{"activation": "swiglu", "moe_layers": [0, 1, 2, 3, 4, 5, 6, 7], "routed_scale": 5.66, "router_z_loss": 0.001, "qk_norm": true, "init_std_o": 0.0, "init_mimetic": 0.5, "lr_head": 0.00377, "final_lr_fraction": 0.0}
Below are experts of layer 3 (counted from 0) of a mixture-of-experts language model. Rows are named router (the router's row for the expert), gate (a neuron's input weights, with its number), up (a neuron's input weights, with its number) and show model dimensions 0-255. Each number is 500 + 40 x the weight over its row's rms, rounded and kept within 0 to 999. Numbers have three digits each.
After each expert's rows: "comes after" lists some tokens at least twice as common just before its tokens as in all text. This comes from a sample of Wikipedia text that the model never trained on. Tokens count by the router's weight.

# expert 18
router:613517522477539543509485470502548527475448550484538543523549554468546461484565474434450519538488534447503492485546475540519440538508482545488492518518528554582491571486465475497463475553474452506566588455572492506548553414477513477514548520476468447542468567472554502450456494467470500529527483446517401482505514525467505542560442511436537449520464537456566527495534413558524501483451574493564486518577538450553456476524478441450576478436515465471488487455518523549496527524549492461498506485585537525536492572525489537496486491425541576492462561512506438467487511541481502454457478462498561498466454450492505543462507545568465414492489536560539488458475526510522560530451524537558536535503529467443440546479514515515514406573482479478471468541521477464505507490510475
gate0:457443549522511473486536532511514468482468530510603491500532506478502568514488563412555500522482560498446506515501499446517526468517496516537542425578491493467532513481518490473541481441477516513584479447501508560547479452551465531502500498483520484589488441497518445476495440537507507480483508523543513469520476535476463539523526475490460592524516561524536416552485475587552479486601519519553529473518515516561512418434473509459487529518561464451423528444533442476489521564495501510437509516501497567433450493472485542517540556476461473510530568450499498523498442427533509465468476524563495549427530504492483466394549455547532493508522528548482471517509509492523474567482481573564541420458438456577481460506505420444533514549595484522490447527539424493497453501507427
up0:556512477476523571508535481546541549524537507455483495474517578508545460565487539525469519564509450465462504488478497554517564554530502546514417477488534520527436505509463486535467454532515502508377455441540565424431518515466518484546501535534457457423483507509519511514532511436435467474457520406467502541520483445541456436477457489509505438481517482483475591447453505423502482536432458458507545493484433481498482487516448482531518505501536548530567508507470559491517382429496464499564537454471517456487505540508460491538425447487535495468482502531531473486523474476491524552548575473515454504526457467488519528506419596485490513573446501490507589488524421444510567446505561488481509512588538565507506538526562580518460485439490516462483501530527512498500545489570542
gate1:490498471476630477460519443463526477517529527505509557529500502453448480467516505449490504474469435498488524442495419515517511511455401589481479455435495493548510542505539524543484532526501501550481497519533485465505533465571538471487537489510494402450507487481563499492524506463504531516495505491475501505568505520504540525482509500497485524459417441557534511451555433509512550464482577482481452454558532492521398443531454529528493382515490502537542474510485457528484502518552596467553481472536548467538453485465481450434562494475490613519458455487494432480525477486498551568559513532390518491516470460516514471548410565563524518485534456477409514501530492468539449529461467469523450478449436521479489505538512577509464466503483565485491467522437454447474416466492461
up1:533532494483485491440463499493475509539547518463485522478494486482449406460472522466516521474506516498481527531510540490553501612436567540546542445497533502433529537496457463562472535500436489557512497442541458482459496504537529439487584498530448505534501529525510475411514524461558480495504480448476491565458482562473502414510550509503495527534504568483535482482398454443453484550512459485424446500469532540514463467477536457509440482568496522410601513527512485544490464455430502460545525511503547497529494507458488481494494580459482504568513386514467446483476546479468504448490530464516466531556569500476422463477540534407502439544451489429531548484556454419506505560485449452545531530547526404500529495440552507477514441495543486496542468518438499512523443501540493
gate2:597499440481487511498527478475547554512528508531508433477482511588518477509525522558522504582535481365512490485490547534526481488427582420430551476575483589475519490518547475480488482559499532481455565469553503506492526485489479472544501459482439489481486566508471584496483461524527426485462490403469543570476499508408512476455509580501519481505544480530553538443456506486497419456538529503520546523529502498566503476427468493472564564477446510530555451390513518509475500473524528454479504588482538479452533535475487480518493446517454502459499501494522505527454443542509486484488453442574477529506531537458479549481512450472509445426484541465532455550444471523578505483463534555502483522508514482506435476502521545486550423520452538521529555542487467560544517468429522
up2:517524411480500531539546489492493505587557416512555429509516564492432515519545551526542464544460499495517466509467557624525444449437526484569471441435510509525489485503491452492518554578511460454514567521514469472464530432464533560520472472492486542537510536484488536545526468464506505557489474408519541534550538530512502453417516603510582431544421458615438477420455502489500507511488501495492464482489492435488524512455466473500515533449436466494514528486493530457530450523495526435503525485500469501511519466563471528491544528566501484454466428544473496556486440533525508545449417487507508496511440545470464501448546469525465505491410505478513502529521558498441448506472519533469540547456549485488415480490520541460570495434510480488505533507417486518446493502454507
gate3:530498502478475564564549549576538492489422473517465520505493574506513527495545554516525494467453507433564519530565507529529480492479491545476518501444542533485488509506544450523615485561506509481458506510485504470455463530559509574473509549537530501477479554535518501542484524484525527384501387551509513511436543467469478437544528514499465488506435529550483511536525408486501504493479495436514561452446440514514486524512449467540573455485555539533471505532571501519532480502534513579457441541483591476471428524476512489548388543529515474492511469497535438526548570498447447404528454571508458507468480494489495522518587482523497513483436589511536479508445433503543500503517551543499534456573553463509487466497547478485565490475462505549525511478409491541461449478453477
up3:541533448485486522524526536605535483473472453482558514494513582517550524488520548490454479443489499492556465516566476579529489438457507544494502536402524483490479510512552436551543456531518490467421484445456496444513496559547486549475554533575523519500513537547450497545491522522519522427528387521569468498463513448534463427527457511491482553530439516502460502547530416468489507530474483476549500480520428457510482493473465489534562431501522518557475526580550561487565539502524501570484451469494527493495472518437483548535401526500440466452549482468510457467497573479468460453511465563461472532543449466477470437530547485536518503514439601537529497484466418501498472510508561543506543473579551404506532508517492444524531475458453471469539466454465518522504483473448539
comes after: "the ", "a ", "The ", "s ", "his ", "its "

# expert 22
router:534492553451514535570494512503517479505462508450487585519551561475553499435483476460460498513515501499507479498536539512506490524455485539492463517535583492516510529554462511451493452533488454548531499469513530551480518432477505453508560559456466479519499524480492557489450410476459514534502457488518444484450400488472414528515505479517514439556426510485549545459538505548517543489497496468520478400528532509631461500522505408490526515421518499417510475484544516473506539589498497472528511481525524514569511544549510569578458519402555545484494537556515442480525532553477480426450539450497522533501425459498501520452561599532468506483469497557527499473496503569544518546424568502528516532428506388489457586511538508558523473520448505496485497450481447459501498502524492
gate2:494439425499567536471457543608517501517517437480509492500498453485477472568524525492490519484454527591510486475506457418563441540550485563410455438503491496470562522540462559455517507493488499537540520452501458534491535482511461491532560528451474447496547584482456457466497505488453489460515507496512523469584534455572473479459510458504573465499455496468476515529462493520523507465474470522534495491520504492492526608483603525481492426496492512502489490524453509546461468529464548521460423464551584476499505484564489566447500527520580540505432602532444531547499496501435490452476512485641515475535527570455528541462486575471537511470493479551481532545465560494516533506460463412544488494499449534470507518563446487501491571476558512482477487432554527492458480482532517
up2:483460441544539545438474497491408512479439498389473489441475496486493513508483518515482495576528454551497541559431502517421520505499499578528467480512485456510495517536493457461492440436551537500550461543494531527464477457510476442555477467464463531519493481602499528440461526536538530555492452480505457464547456503496533399507540439556494460518463429517485478463465475474522437489553484557494434532504490463566463516514514524479490527518531562576434457548540565586532467537594585453547481589593443521532525471513436513529499507501513550508489501520463482526465517489552535493571513515440493557475495493531501435551445471562485461548480475457489444447452475515480440445487492517513502482535504459489508480443513471509498467440555525411478521486542521479485576534514430
gate3:521499542524484482531513479474559479544500468443553497547427462448517479491518511479589548537529522459501508567509476393465436503543503505515500525487512484545524464425515500493559490514526501464481511443493451490506547507460481499522455447528502475500428495427463559489506455563469442509492510483480395470513593541507488488547558463477518446510535540448499466520538541437440518506481471478506515485497452469494527457552563476440442437539501487493457487482419496535519429562467477433510545532462466527466433510439473504526465492382585500467549451499466470567546504497490607496481478495553464537446548495509515489480516547582510518574508517516493563405472539537473472545468548494470521543510495535534526550455481528473509524525565530492463583382485553462559464566483509
up3:487546460519477500495564490524520486524539529512500471468442519421472438373530527488395525479494452586553596514467530464448497485436530409501506466508446551446493514470520539477481434510468517483480472482456561460395467481469427494495491529497500515537507499535442514476525467403546515509539501464433544467528471438586447467455477499497544516493465458481479496504538529522421442528493547451556485557551477573507490507542512512413429522540499508451532485467472530478551498555478494568506427470517553575499484427436542486513489545442500528546550452515505493482474483530545445469508506495480547503521488459475528459454478540484454456506487523482518461523521447586425506541447490542516514549514592487503485496532475492525463448506482505506428468485506577526456526467434564
gate4:573516509534496523476508558497487445589459486495531445554504517529501526525483505568501492477517521544495433514447467557473491473554485426469561491481543463565497471476515494450541440379528530550546483566461532438529477493519525400480446450455459479460452533517449445613488538542512504522554591501429525459510515501495432488559506489546529471517537514554593546478542506501558493442467488529494562476471456459575463491539426578474477496472520541514501465534551548555560522522471541501476500473545526547550496575572418460510504554574498534461526526521523502525473556454469481485529581518547582508537515498457427506481546539481471530450556444491461500537512582534499481515496470466504493466499487557462403461517481497502529531532476512551524507475510507504493462482537531
up4:490480474573435437512512487494470436503483468558532474527573432480587561452462504447552481393529510491535499519563488532486524469552532476505476496494527523507487565482440504504436537500516513472491511494538533542533493520542512508529549430509513530517511442461484508494532472506538515473454478547570529529514502504482495599420511474442453556496481532538543465554583492510419508485567456430510475501570484642501476496489588474601542512565435425407537499422459515514483516497478465524489449488498489502543546469484551520519450508524487431459475468476484478487505527564530475495541488473530509508481563471476534467487441471572453436531517528556558473521554451523473481418505585548481529514434455485509472492528549466458449488491492502440522529575518486460564491524528486
gate5:468487513420490496540541485500473478520463454493511510504485486506555504514541506548544457513531515463514494477542498475547548566429489480493485512434491482480520514461541465510505563474553442557542412582532465511561591476466521563449502516506494483492496468482450521438462523522493554471422502579521558569483490472548472557506515513543509485506433533449521510577449427488479511505514523510593512510415554533471439473471484477420529484477402425518466445455498506500509499486514542546489490529595454484461483488517509498453530459444604497545506508502463481562563483456561532465510515410524476510520508464487480559528489570487496520508548534487527471483581543533475486537457478481553473504543552464527410531502376530548543544512505450417503534384471481505510527526465468
up5:587521495443441565473538505518488500507477500512480507544480433469477512469470496589459470497526544486497479513429518513544502545407500521500516457394521403514534506451546547539528567514500472517548492503533506492500535493444535549431516486479496497544459496512471529465505534487512520493462487570520529479481495483553501515507507493523483472524421516498469528572504457461465493515511574487590423482509554453465454459502445530453554484433467476488571449512461487499470602450527592513500490510545415446494522490511530521446621489442485547586532540462428478550539486459509481454494503464483453506490502473463437565484432531513542516478504483483515466492538517537450479561497513509499479505583527449546405560479370504471515531481494499451547543383454523507480532517501492
comes after: "\n", "\n\n", "\n  ", ") ", "MF ", "Win "

# expert 28
router:526487518433520536515455505521553481473494545463489505488523517480468449469511468463444597512485512488498517451561532548555473533453545542465515524481518567519474504586467431528477427521492478497538507431555517539528543451466478473473559513452465478526522525485530544487428466459497503530570475502486463503408525528485469529500515513475512464542442544492594549529582452530523500457500529522534430428546527516564457485565464508452572485424525561458520477452553529494459556548563440481535517481540529574541503576519501546548501544467547563428419512455482437452535499488436470452469535479495514543476466438469487498456520560441469469501492521526530501464476557505535489558490528642487537495468456496460444518465572548503499476515494482508442478533480472461454448510554420
gate0:535485542506454478478471467491508542474550477476497517483477534506471455446518444516544496484538460493490511418484457514517494501496466598471493550560432543555483532523479473529516525482513427549486533551494487471569504504525438532490593495465487547499521471495491553461558556478494464547471554474539470467549517527544411493486563494465442473539480541475545503464559414582521447553527503492472570523498507503482415490544490465498514503551565542462496494500475507504530537552521492506478459494550516510469493421495424597509505508498530463533499532529419475455534504471437522541585541555454395533536481439567543529500551496437489567439463507460486580532511554477548503451546447479478396553546527485518548503470516514506462590483477509445449419472528501459523530595517449
up0:472521506485462486489547529508541465506490500502528461466478476429486550512537504415528527470544517561475474584433510526496578532517534434538481466506534483428468515524466516502460480532454541499571444464497494484470464538434500490526535477493473509504497530432501458477426427525438469381560467532468513505471507501442618504545478459545498500454553526553483470553470484407495450481513482473537439464502496493512511519451501486487494496488415504519502584416444577516505434473469460511504511484552538461511461570477566482404575456563486528410481542521531532484501551519463506445462523476530582459464448487487457540552546420521548479512523466531488474503489502430498521482474493531457573443459447480515465490461437471501559395477515538552539524530467510538468458467524518
gate1:557457483522487476546456491464495501465542507548523565557557526417463498473447468501469478451525488469474462490497395521557556532487515496528537454507482552528531448485590527514510503594496523498468501481483501490501504555556478463454479485505523452520506522558505482519494474437485510476560490583562523476492474389512436558514477453558475502450512489531485508479523550507515430454572474572490491530583479434496514480496445533491506453431508439499478524516534507557470497539446518570481524496542444506537494472477462579523504543497585497480499430550531500446558538550599492421531487451432525479442402476475458553422520493499541422477513470523549510452504496537479460506530430524480460488551445468565514437488474481481453539522542470499547393481417529533469508522497476
up1:502477458534546491560424504419512541456495491573557519460539519445458493493478461483438504469496500490558489481515389467534520560487485472536526510541442468482489493525571519524508530597468549497488529506493476478532549510547476459486489456455570517525455549509504519525509456470491461473518481465558436513509475479423431561524484460510499498458472501492516485457559551510535460477534538455451538606530525480520568535455459505510531483458510445480507486548486481539441484497462539612487528476449535538504540501449414553451478542514554481536498478560525526445527570576501564474510529463481504473448431471424415475450422516494562439542499513528548527501515438501498485444566427500473465478549530460514489479525499493485452573518583459512492397472440507525421506453522472
gate2:543500487455515480463421556460432404436474561539528480461498478515553530485459544555429504490372490467489469504539580552487467527434513471475453507554509518509482553533517474552536495462459409503593506485612423539572525571535546464546504496473517578538501485484533496501522480484544441439506485428414530499489603530508508410507515503496456481576541539551501533512547484557520478543524513477491496510447504489451532501549550539469460547519509491475526461467510497509495483569499481475438447493489479523597492488509468484546537477440484494446452473448451441480572499461530531503544524505566444507471447467533439470487472492438492537443549466504518469475481487565540472497452497567467528539500446533507486529487489521447505463519507459437514519536523424522533450489494473
up2:519440443464482533487504530428537495526490547487543535533484588527581509521572487454489472594490525535488463496428577502480521476469446583468526528532534612520500569539461556521451491584517577480502472481505478432503536389468507461500492497445553491568537478528550522518458452488450530495540504469496544466457470512532496468521509531464478508494508481464482507499524442531501455449526541476553539483546429491524473478460537493556454478522466485520467547469465416535525506524495503530421496459548524486534482530475565490462561531466601541587516488510476524509517501490483569503424516468512487547530578479555420496473540492594529507510542556456542577470562481495534488511432530458551443520466448555492522535496499495540489524539579537493477492464495460492478602479464458
gate3:484571495454528471465448487557527407550524491546494504481489456480568504547481503534424492482434493536574473524488489529527491492477487499476519539550490511509514418513431495504483558601502459543528457428521485475468444485494512472496473462471521457541534495567467508488510481499513536572517563534474503504569519515520570541470545518566506447522470489529535491436520478512487522403486530502504528473452521497517464513574456520587503519503469474549589572436492515537470575468480425419442431482484519510522524515460464582487504539491586464436464449463527469505544465406534496467512521527534449539499505564478478404523491471502516505438458539562568514488475496478524492515580474607488534516501475440516527486539549477490452556480560497501591473562432459504494472572474487
up3:492498484570429465510566486501520476481545501479509369530512483432501497498506521503519499461542496498437514476446522443477443510568501511501437484465506442557478463538524507528461532423484492462462550496452595456461479470458493572486485523573428480512432549472494543538473526510545454516484577422460469501475465465489551522469526457534449561442467525554478495479450533528473461529563465460460527541512529494451464498473543489528472432496465489499507442478495499566535455565516510461534528472446487492469510492578421513499573486448446556516413522522487462485539520449490564374501477518455545516508530500508552494467430487434526458414460444513490505537467477452493425590522477509515458533532466510481475569488481534502556471500572548497458505462495478430477473548438439
comes after: "of ", "and ", "the ", "a ", ": ", "("

# expert 7
router:558518573510543512566485489535572479516477532457479544481527518449509492441487425430443614548528538502461503458534526556482424536476517541530457530493528534477433484539469439443467492574493507518544536481530506559507530470475510458477544492491460458558480534448489504466484467439498525534601473466522464480462488555449490541602461514425493461540467513481534518570511451529486507437511565476526465494584566539575456488537500436456565563483505541483473480399560482545485540544529463460527510482497532522555533542493483497524469524423552514481426558512518469460521553507502427432486517499465526501470461444473507563457521539526475482520462538546503567403533501522537529534467493514510541536443507482455477555497541514527557445560497460495447488536477491461471499504595518
gate0:575433521441507474520484510550556505489565516470529502452503459451520539488423524470510514523488562509515513488554477509604522519562546462489575539563631511510564516536537540480477554486466479447535541546520552495557489538475565500498452540506575426502521506521485493518523491508473576516467515518492428477542492519528491463526450521486537509474502472568498484526510427485486536438498499508511566550503546518545541418494471508491446498476527455495466497530533469488484508418493522499502451515519501476531543527483465465461506526453488520510461517532520513452458460502523535378502552532481493508533547475423535492543472466498462485421483558426412567574500468462518599520464522553486468447503549538549401576497508537415573522485529539474573550470523472448573529492480533
up0:574395506451501512488442465548551464505539458502578452436478454465491549511398455480491519503524574502477517476531446472574524502564505502526480499509609491495544475571557493477518603474534463457538533504529520498526495528539596469519441516507552478518490519498458445521536418515502525488439467514533424526550477514515489501573449525479565482535523512557502532487517476432486502458491543524484535484553498533556549397481467496473518561474514460473493477485474502506507571475558555562480488490538518508536540527483505460449512503477489524494533526464512513492483469450580489438517541537477496479530531437467454512544494524516467449466524532362429551545490519519501545499521558497506461514457534576539437555500465504457513543537582513399549577496508457500546505468447481
gate1:481410531505521566494485529542433501557527485520594492510463437529525554554461448498469554549445479484472476495510551460535530566468449444525460462486476477567482492480515502511562473484552460437540522518560548572483527537507475507542522520555553413491458535458509444559403527487511474525537402564527437430496591511506488433472503521575511501463485521554486458451522499470548419489555513484464522527493446479443446546545483491502475532474507460445475480404478445470530532477453502452467445481521563499487546500450488483511477453471532493470510526531516526491515508488517514562551494517477475533496490539458442461493497485494496491508526482540535544401453403441543521500552509478512484569501430452458492521522426481496376448470535475526444458503524571498530458550488488
up1:467509489573512537584514488493538452551539572466558434572431520498497497513564458506498489521493464520581442469537561444484521513517433502504470502491480504572416522410524390552453503502532461523548523503495614546451541452452462499528540465477512474454487572497457481503444498481546542523471478629521518482475535546531530434534533483506526561483491581502476496497492509468505530505464515476478558570563472480490477516566539499481556495576501538466537489541447484446455474472431529482518528494473540493465560451537505497440557463516494469541504525433552488488582529502544448547503465533468435490463494520483471508473485476503501503473489493474534464535475389444501460564554549458513495536522446490455472477464507543467443542543553431453436479493514512464522437437489496
gate2:515475587528519511537475437471556544503465468508525436452430491461481528402501445471513550447519546515483536542512546429441525511474501479508521437520549518540457516529495425488475488468541448501533479482505539465513577485540489481547537480415501485470503485552474565497485442495451567535557545500539541508427463556518500503480500524501573454539462451506564562574476592496508525539516531541483506527530441503490434486532521442536508483494450498515498523462522468510498520519506442510480502547475400568588528499434484557488517447392457495503425515444451505497560391470535456480536537467516535493462537549573466462508546416486512464446539477549486495481494465515458565486506531527516532545404432518534450525523538476511540563509546547465519463505533495480438515437530482
up2:431526546540474528556501490475505495507478484528528451509384491453501579462528515487497497514505498526529493497504433485533497500475529499511515443450556592479464456497500446460506463477566435485521549471486480440516560463485528496510522400416502550489516452540533513483495461464476537533545508510536549534456495530555466479508540508539496468558469508526537548581453624442502506544596489522498536517491445451532451471504485449494489481496481497567483480487483501446481525481544414509441422482459458502571555467511410516491470463494418519480463483426428544485550432451461444481521498498418453474419544507552469517435465493514471471454500443507506542476530488519522579481436504490528510553447470500489536506484532410520604564555557520444522508505517468500491489512578468
gate3:500493493468522492540482511467472442565450495555494470507435490484527569423476502504465462488456471544498551469518488513465554507504537526545526432458486452532464506560519468493449473470467543426501451463463490606574569494488521520453433509506537505593390529419470544495506471486494458523526484478534432533522457574526456476573529513478504511486501421519527457527488463461524490543484506451391437500477514448530473442417427479492551468483547500508564546464496446505479493477582503514523541498520447493496506516464517509484424521501551457471471578467446486473431519503455508560543535460394539509452467532497520475579566477470505509569490516498501570509473505499442505472576522505487480480452483540486534454515486485520533528505515523478468487528423520496467369577527555
up3:494583496528556455446468503480513472512528488544497453537517537484493497487490497534423502455506513546494470461491480501474560478578500519544439476465443475460370570570508475495475493488431582483495475398446511526493578491609506493508490486583470501500522523441500514545467530563470479540490456516475465493517541516470466536568545430481466519504546466461501411550495487465544461501517445517429526469562520524504549456495461514532475498482495465507538519492486490513465532475580436544592498512490407456457547489493518484554428487474488515458458536390474474492480449454485400535530500536399562452460504505483461461502561534470501463461423527432514560535526417488503550524520530553537578472498472492498516471477493521529472514494463543520494553566497495516525462492551537
comes after: ", ", "was ", "is ", "(", "and ", "were "

# expert 14
router:532502521484505466564487400524528551498475529459543493530512544436504498487521459464446539545516458469489478453554512545524470539471547517530498562497529537495496465493468513499463480557437508557529518424505503557505503415472507454462534568449454465539470537445521521520456486417472492542527514501504451464456522531410435521548480503476578445554467549491535556522520458503558503473494536459543465494544529519537465416554477516451549540462515542403489472478555514545482543539546421479536531456485547531559551521530512534519505513466579524484454558491486457494552575521457450446439523446527532549467446440510477541462541532513435459476476474524525481464494570510558511517463564527580576512470529413445470553515495487580529465510438489482441487520507506417445470509567470
gate2:492524475438479499480501412508456568422499520547504422521439521515469486496528486512469563486498480562529578481583591451471511522548436530468509553518529521488449504552535444544556493487528487510503511555519532473461494492528506517462450500434538545450504535485469518491487529441502469512505569483521508528555544479543494553472539456510519440516523456479443504539478505490608446482540494575522479547468469467505541495561452393539544457493442490462449471491511547430430501484512615509524526511492515478399505592576524470620539486447473475494562550502535492507517532562505454505508488489537583486442532497518530488508524475454497471485530492511531525551467501488463432504519553510528465501551462487520444526504554472436468564526495465492463504545551543584410485544448496
up2:464565472521413523497549558490519465513548474523479504481521497449492504511516432445460476490511532518479479505523457502535536530475526501521541440513541453508506516470450500468521482563494444497486540487482456525509452445554485482566497500526567532538561553485520400469430515551513468557457428551443552456449538530529493488480535545531481404492494535500504556588580478500474542581558476434506491491483544470527539463525538498431468486443450535484391475492570561510475464575518435498402506436500526514500461451527449582398467515498430514471510427507474517470504496470441554472506534543492487544556506507532513414428456469546547498501426524491573511552538503480504508439512518473419476486446504512505476511540482486518489496592443437535502522516498469551484509450463523
gate3:521543480572503524498512501529511476511524504532412550497525551473514474525523487502491568468508568572459558583482512431465491520425480480521518535510497532507439413502551447455459491458450427464534536477410527540462509476540562511477481470506475560529524487550470575526497455529602521463534484547475417436610474511450526491456571524465541480509454484523530587530542470559572464529481508513493474512454468482478501535503523463492495523499558458566508473489502429481548447559444528524499495488504510518574553546493424568417510570557433526509537467496567546503566491465475426507519468492572518538476531479560483532437497499519483507437534496522546510573478472494472493481505498516521580529402531521484490557510514551514491508491499460494424534510490495429540432466507526
up3:472524541466535551475462475461464504532507537552528497477530506523603512542440528481400502517530480527492503468496475579495585461543560508546588464462514585440536562484520553535486489559463533482527464488457476559465544580523501543476555527533508531486529490463507461488491431512477537530474586481457478561458470522526508517531480519549504458454554443500482512466519558524585533501555506487552520565480537486525447445496537474518536458503517531524484515609527512391499484493572484503486505452541555441457515450458562432459466512499541405605530527485584465496496524464511542442551514479533543501521474469507533459521382470480541556488538501482504459495499452534514517549423583536519480497531485523418514497485498466486520492534486546463524514502567535446470509481550466
gate4:496534542502499457531518513506496523576441545439439530481488519522485498524499528521474535489446518466500511542456455496497505510462499533576526526486390487483545552526558535436459513527487433493501477481540534513531491478530473497523479524450512489478510443497572476536426499466501533557540553534467547470486490464508477532503570523474547404498492535518537489596486518516529499429452506503546511539514442525511516458586439529474489494463483510512380509500513487497469533464540491506488508477387434433577470544434516527505534537501509497446435409522548489502548502494590559595569498463495561514498505461421426474564449463519532513439503524487494491424485571529554457476479477516634505531482452503494534508491436525560555438510446525530455534557498471458488473506542548
up4:492441410533533568479437488475540478472498469523568498480525511456537504520587453524548448506553566455476559540570467478527545451518531479468519514528588495540465526473524492554531460479531564545546536545487488457516546556488559513474433486501488520478438553488476442479519534494523443561512482451549410528500521554445469484485522468500437568513515462430492558457542449448521489554484497473491504505458539469480528511477532497552519512497434477480604541500514499491582483522495470470542534527472579600470492490499467491470514511545481524574567576409441541456465456527474485496490504477512526489523506490555550497498550587548564514494497514549548485573506434489528507521541547501441520492504519469518528466503564478458433573502537505532552497477487421517530509519445375
gate5:503571537438506515503445490482500481544494526430514446491404558516553550445509502495502519576461507454557545457524474556536498459461484475522505486543507530546463466417490483461459492535439457501465508553451538534491453575488419498509549483562521510449444483489576487472558536549518476508583538503493536501541478479555496509550481539550494484457495477559518453493521508491485514480479469474423587587513480484474513457440531440455491495473559541605503455525496529475548520501493461507463489500542490495534540463471496408590556465511495453466524510450520449474519466469532530510479465480500538569481462491568462453443525450567423495494514494517543458455486498432450511536440485526591603460505595481504475528496430535504482546535523490470423503487392547463488502465506511
up5:498496517458522511576452466472555499559446441555485501486479494492490526600509458424461460450523543473497474489512508458502541566550514547597522511531475463529521522482461530479457489488478505460465504487482498479501533473460561484457427506508494554555497538550516516567435482517455596556517523492496514573563533530471560548486506474533490470532570443547475477581491573557524499554535460555518526451506526460453520578574513492468466443417571459417489495503480479448494518428540447482545578500550438525502530431501523538494454499493587521438555563554515512502558554512560479469477508575436501471497513503479512497439525446453485548498475471488520497522520509457505499463582532448466520456540464427503518446510575562520468547476482491461481525508512518565484486570420507
comes after: "1", "0", "2", "3", "| ", "6"

# expert 11
router:601483522532539496557466450522527489489478586461537565529474514448512458433477435435443498523478517494456440476518499529516475511436571552541456520567593554534504555570510493513499501493501493485566523492473538592528586448482452499514535577526477467521530513494528485502512443456483548538504449441497439490459481526501437590584527494448516486489448486451502588486498477537482495406511528471509429520530526519549472477556465462445534524469550503453532465490551494513526527576539499463534549475513542548508486537553487549552506512418527528464464510497529423500468492514456490432438581455492511502436485495446527533491563577499475482495474485535562514502543541507559524526440479489531528498458520482467462555523557590518494464554447498489470485496479503439435449517584499
gate0:467558560530520408504531471505536580529460568536536461508471505484506472445570403593544447484544450508503511543479495522480459540523461429542481455505455507509511557434465452449502533576483525561470549491541544535536476557482499483443543468558427494503536515493440446475516447565554477554478555469502434520463519557507513528551456474650512462479473495560534428484453516501558515519459526469553451492485460524542496480546442478494523535464526497483548452485454493522462559463518534548535567541490490517585513500522472435440482547443493453499527537471449490466509473433473527556532540509461490508521508504479513495534500527437486510491453582513542543469531506454507541440536479467471562486504470534512510526522507508456426553498492504475479446461471500436468476480574606
up0:537576497493523472495507510521498482498573497487538559449485549574497449523600507507413493471538455477530478462554459477484515526509493530563545449523470423547594542505490460517489503551501512563463500445543505501490496544438517485547473515496432540514570508471466475509495511590502489535546479404523496527554523565483478481458522474552492493515467558523475480525398486505445534453487432447552512467503561525549515504532560524513517520488474492509518475539558432540476482494435432442483521560510497474559501530553489412508378491523443523530539512442507499534412469458522552437519522520472554450454531490456532532524561452418502526551543566487521529554476550406481502504515497497469465502474464526465578475471484540517413488505551496514467445423491548498499458469511563
gate1:527552441444532515493476500494454509527481589529466447523530503438465586501498503485479430486549496459513509491541424500473564483460531573511542505451560523480476486516490531473475492467486522498514472399420478536504466451544555472513527472414458452451515484511525521537531469507475542506496442514482458517570487516544484509502513464530553479410507413407498452461542594541455537477534443392542533507495460454552496466442534478560572514503566437477575504456548536432553497445524485478450542529531424470493405504497492494517500487446478518559535542517511462458505465482451487484513466482548481472489461488521534494522578538520466530521482481554478454515520469458525453490429533507446494511403503515524449558543540523490473557540510544492509522458516527469592507466507393
up1:463544402436481524480540558548536509534506579493488468457481516485488521496551470442493486381511526471519548483545468482467551539433549639443571591462506520509484470519461553496478507471516562492541492430508463542485477479504485522479472483523503448433576470509522542518519453459485537532486465498490440521556577519523494448481528509472445546408488425417509485492549491456465539519494413436523538484493452450535527538440562534524546502496462425493567570440564510473468513430500562532508481485559377515477437520482528485562492457497525482569534538509542503486512472504480516509553473479494496482507523521454472509510518549497475563558501493518484505507503485486430446488445560500436427529481563490495461538496540507498461485496505550576493501458517467507528526493493420
gate2:490524542568519532499468493582456517545486463441481474532517479519456495495556549462545424514477444486562466470492476483467454509551423506561425502480572471499416461537565600509519431536452454476493529532504499480473581514536485431548413508505559471456475521427491557519493468463469570479429519531435596427481509526486526514524506526457507443467462447516452501512521452515501484476466426392476541510512509484532475481495452525509491439526451539501496454478511541513475409512481457468520491438510476473496495514577489488513485550452437476449470542512460500518543517555400512508538496475514543489550490503461478471477502414574448516510456454480498463567451516486467498583479483489602472466574527493453499454539542476486546452549446470442518452479500524468502478448502487
up2:515461453461492517513469421489462508465492516521473523528485498514495560484500431417472535475537593531475521503525464524457494524508577479451577531483474529518518583518465419482511540511561514518549512521528430467504444511468538560534530538502466526508474435548504449527449468458402519555531443409501395553516530465518479485439504508505482461518513523468568473556517541501467579508482536522550476462524596482479438475471473533531486585462530483439444481501513398461484614489489505527480448531533491507465468496506526455505510455576556484499506468482526481478514488507538512481433483482512430471500463464504514526515444451529576436482545572559434533469570498521481485433438505533462503454498437488574485519477496567523477514433520491526502615497496525501501490567484554
gate3:510544532517496452484481477528504496470452493523468554532535559527394475441510514434514465453517511555559522422472502479554479596423497450501502513568498463550426501582454460515573498487506490422589528516470508536504467523522440489479472546442460445491554523464523541492532535588574464478458483516427441493469453508503500520540486477481518520527495554479522462457563470470488490426444495544489458480418483493511415516429496546474515483480448477469533558427529442501510467469474470514440503473527551512511499486514486559463473515550460478457439447462548446524536550509487541479411521547531481482530620564509476470531502501519456448509424513505534524477472527519505489445531460476473492455466520475517451496500457461468541453478449476517422426481417410516535495442490506
up3:474456566485471465514562490460507493578530442487474495440455470475538456503453532592416586477557541447478528501556547562557508476464526475511548473507536478527524541506415546497435561473535507507440501489495516504449482511538579433547560459519519492511500510508489434488515456437452508521534470502496554530554515511538585451447512469446529542502503452481422525486437530492501478498532537454528544519542496454478509487596521443415456465456486519482499455493408581572495520492423558422461544518502520483527490537531512470556572464438509471525523502444490466501547511491470486471564532489428570477444485438495464506431480469459453534533458498457498426556489474466483465469480506465440509584514507534449503544538512539436452505496492452517556476471549494519491569535522523
comes after: "\n\n", " ", "also", ") ", "History", "career"